Experts of a small language model.
Size: 11 layers, width 192, vocabulary 8192, 58.2M parameters.
Experts: 256 experts in each of 11 layers, 32 SwiGLU neurons an expert, 8 picks a token, a softmax router, a shared expert of 256 neurons.
Below are experts of layer 7 (counted from 0) of a mixture-of-experts language model. Rows are named router (the router's row for the expert), gate (a neuron's input weights, with its number), up (a neuron's input weights, with its number), down (a neuron's output weights, with its number) and show model dimensions 0-191. Each number is 500 + 40 x the weight over its row's rms, rounded and kept within 0 to 999. Numbers have three digits each.
Before each expert's rows: a language model's description of what the expert responds to. This comes from a sample of Wikipedia text that the model never trained on.

# expert 5
It responds to: Word-initial capital or lowercase consonant pieces starting names and words, especially D, T, Sh, St, Th, Dr, as in Sharons, Showtime, Takamatsu.
router:487492515500455522446545488472427532517477560479523569495515560493503517517442446501384492603535472500505455571537537431508483476456500551510513487534503541483453510426432537458496534524438401546469466418447516501451422520549516460530553476449514555582570504516523477468530496535466564447451532492535457550509522521524551533474505471478539472458504575446598513473518479459460495507437491409520557550497431489491460485467466462519443486467505435554518526557484517449496495525502481469513519530496530464553546480487453468464439446472530539478515512490530494479496474544506562554
gate1:580468491489451507440521535489461480445464487550482505502461520522540484484522536571478519473539480486481527510454435541513480511534410503470527448527502470469596516465517474517498450529426483553505464494485517493505474498526507536459508453489437569472451478409554461465478568548524476471514500509530551549525479444516471435523447358538489501591493518486514508497494442514500576495538456512454578440557547478527447432510515537404465553565533497492465517509498516544479464418466572518437523466489511518455468466568511451511513511534533452571492520462517474477597485492482475439
up1:477487499408551491518447497572468540428502493461471568477507544460432512382508532525467464501480454485505557499426489469482501485530495529530613472534526551461491481594519481505591516460426499499560495493512484525472470569503454521509513480540474501517512452452497433535549417511506465540583427483518476477472531534548532511494490466506546585516443483448522499486549429532466505448532453519493531449498554518506454493546517471543472431501512546488453449484420555537459558492497514470551510490505493529472467441507504504515466557583521507555509425441453532502482508496483535411
down1:462518500568477507488513475489550418484520473522607511532518497449534430489526478495496529474518482506496457562524534549466487494416478486434554489535484547459542485575529469484559576480431471506482529543412467538601534593525551449544509498480468515471455509514504422441517525555597500519474519482481563514441517504478441433527488500576494500483569478462568498522442477507561531489435489472510554483491447583523475434557470455501550482552467497517506501550500495545435510445534525523518520561490497544477485501453471504462476457483483458536444525568470429512566505467486507551

# expert 35
It responds to: Object pronouns and clause-ending adverbs after verbs, such as him, them, it, instead, again, well, plus word-final pieces like n, ly.
router:466530524496461458434504474515517509465462544558469475475438484439431520476507516514465534443512435508505487429422409488471553485538471498475512494462528483613504483494411574491410463481512511557494493540557488467537519528554467515497503476451480516505444465535554533462517537464489497482524499542480480494499474446547529470484551535416535515559462516499504523478452527518528447546519493558451462509545474481599489542525470506439461452564467538484538529429466502519441512515458475481486474484480514419501449457598493557456528520474531477532462479517540533495419466519572636517
gate1:441484464553547511508488481500434458494564475509479496484494506546537518531539517580448490490491549478455488490478570533529484500493427464518467543513473459528454507528465509597471528538533533544520551481515480516447544477509576510469461489497480501440416509558545411495428531530504468463462497535467543515491450524504466485516512523514488452502538502525550513490508580548509505495439515549467523458459485533580472464556433533392593467469496552501431476482479495564551451494542473503439524545515548538434558546532530549401518525505538515555489441553441486545493451584472440442
up1:491473385527454477524473490459460477452442464566476574546484591484428519464537510512505431573456571464461475503503551457439505518490532504496482444452558459539501479478429486514588485416473516499469534506418505444530539477507498506540454554511505415532494490480579506534503439471448559487521467457460488462544550507467528522448597508500562528481547599451507514462468503514488477555473508454514519574502479498541526428496496497472569438531450447497520477483475513465460483484434501473522496447427511521497500530447464537486494514565531552503518522540465463532526506469477538424
down1:415509458578484522502511526424558537468472501608508408595472555492506515541547533536475467515582549448523462418527529475534545550414464437439510441529460474455498447488463472477545541517478497471512503444473538561512552534583607470534547488547541496560495448547472526491451515516487469497511551531552480561521472524520530516501484509566560471529484488500476535487534551491460556530440454548505459461480464484488509512468511525518559509451500499497417534446515437496488554537511490466512480453463477514546494482438499508384519509453501522471512474485492451498536506511555490556

# expert 19
It responds to: Colour, size and level adjectives in physical descriptions of species, buildings and weather, often after a or with: black, grey, red, small, low.
router:473519483435532517546527459507549447446486460478469494433504567576559561489538535453410524465494504476530568468498482439474493565509478485553510512545534579463512511520565509470472478501501403492570444502488535536477486455497501478463448500453519441526479552425424464431479535463428587514493538526489496501500562499533530539493473529456531501526470507550506536446552417522611543457536434541518498521497462459504514514506543547460451485512513519540476555521502496583480469463495494517490481558522422503494524551399486454540492476481505541522476537551524551505532519555429452446
gate1:522547515455472426461536483461450499445481541457513490471521477471556555572462473490483487461427561472447483458539521465525494541574425507502440432532491475433463480477529436542422506515493494516480481472511506471528517530479535448467459492478504478460546474498466518547448510492444455432421500553488546438543527555439453465450544492434492493465591469547477514481536464504413433476530547450496537487481501477531501528511530447460496563449497546500510541483438570436633501460515569525464480487515451528495472512492508491567464482512522610500559491463532496504487515481476520580
up1:512534503564497464499491502423477498480463492514450497519464488474513470405544494477524516512469511505521529533495484514449464490453563552445478580446576474447511495457479536503417511519544470414473503546475453493521422477430536547514521451505516570495460502516471464521502524478437519540508526554456489480407492579497503498484491504482537520518532466514552519560518527506435484492505406508454509474503462466524495519474441491466488448559496447475514449532539560548506449509557481505599433548592498515436510555522496429397598543542464512457511485478443547509436588478516531500
down1:523529504446542511468473534464485442441437564423502443480458526458417536443443488515412468535503546458486520482411481528556478476450520488568457551442559460528515533516453474473477548491536454437456511533544497480494497563447452486504430508525556475504496519496453548489466458512510494569558542468500536542446514473459478518490534524435506523470521575454496544525485569502484499460434499519536586524412456533533518493546518504485515549574519523463538564493585584512500460479482515512585474515439476512585493543567482534493541476497490449438556475437506538498514503527501486535

# expert 45
It responds to: Commas after names, numbers and citation elements, including thousands separators and volume-issue commas in references, such as 16(1), and 1,383.
router:527512571520521416470475443537488546482568478486550546468492486476477496511479464555488472495512460444447463531507573553494549445462511430512519538565473532571446452508465528517440521519555535528458546555491545467458464488452489478545552510451512503519544528417520455584551497538497442464555497488559453474419475507481512534532508577522514525530577562491480429528441411496467442559473546524509468491487471524487475493518550524528534479439508546559465513559533501445558475524453485513429492486460541494515498493514502548508472538534541405421541514462511550471466497415559498550
gate1:497418465554538555501544533488541562546573511489467518504494468586532464472451539431502550536493523543366517478505542520483541459535507474502533451500449585446534547492521475491442469503533488471514483528524473459620547524429509492503490507471553474484545569485515429520517549480582449448512521497459480482425504447512501551472485453532486514530550486440498484518462498464469521500495491516472467494470501514491539563495498493492521540450418473521559495467566499442495498586583485537486571542499529508517450447523550500540516572447455415486480502474573565481471547517469486552
up1:536457441514511489437554429559460568539513449547494470459507483478533456482445550464491506536464540528522508510476448529460538463532453491505476465517439554469482526536510460486419500502514516479592465524409456469531432569507522473471527463518528585507535451531526486606529490461465460410558461524458507477387497490522489503430482445559431542489480518518506462454524517496465489517508521438604492456495436491528516526453487491450530545507461474535481479511460453454449448495469485456486517600558469574476469478523464469537553561487519485475490499413526542499487478525492519539
down1:425502535457435523509455521543521477445549554506457504490571483483469506547560481525507479493566539513560480546528537402471526504583554530509459420515531516489474457509586467503475453538494548527516527559537579564536514517490523451530461472500482489551429503477511578558437448589460553483420453508494510505508477537512458543473501469492544506392549473445539460541447517529513455549453470511502514561513537458573483473580577577470480530480531514501470480535483479482548526490470475533456524494433536480515498486452472522518517497457592548559496450523467518507527493470510460444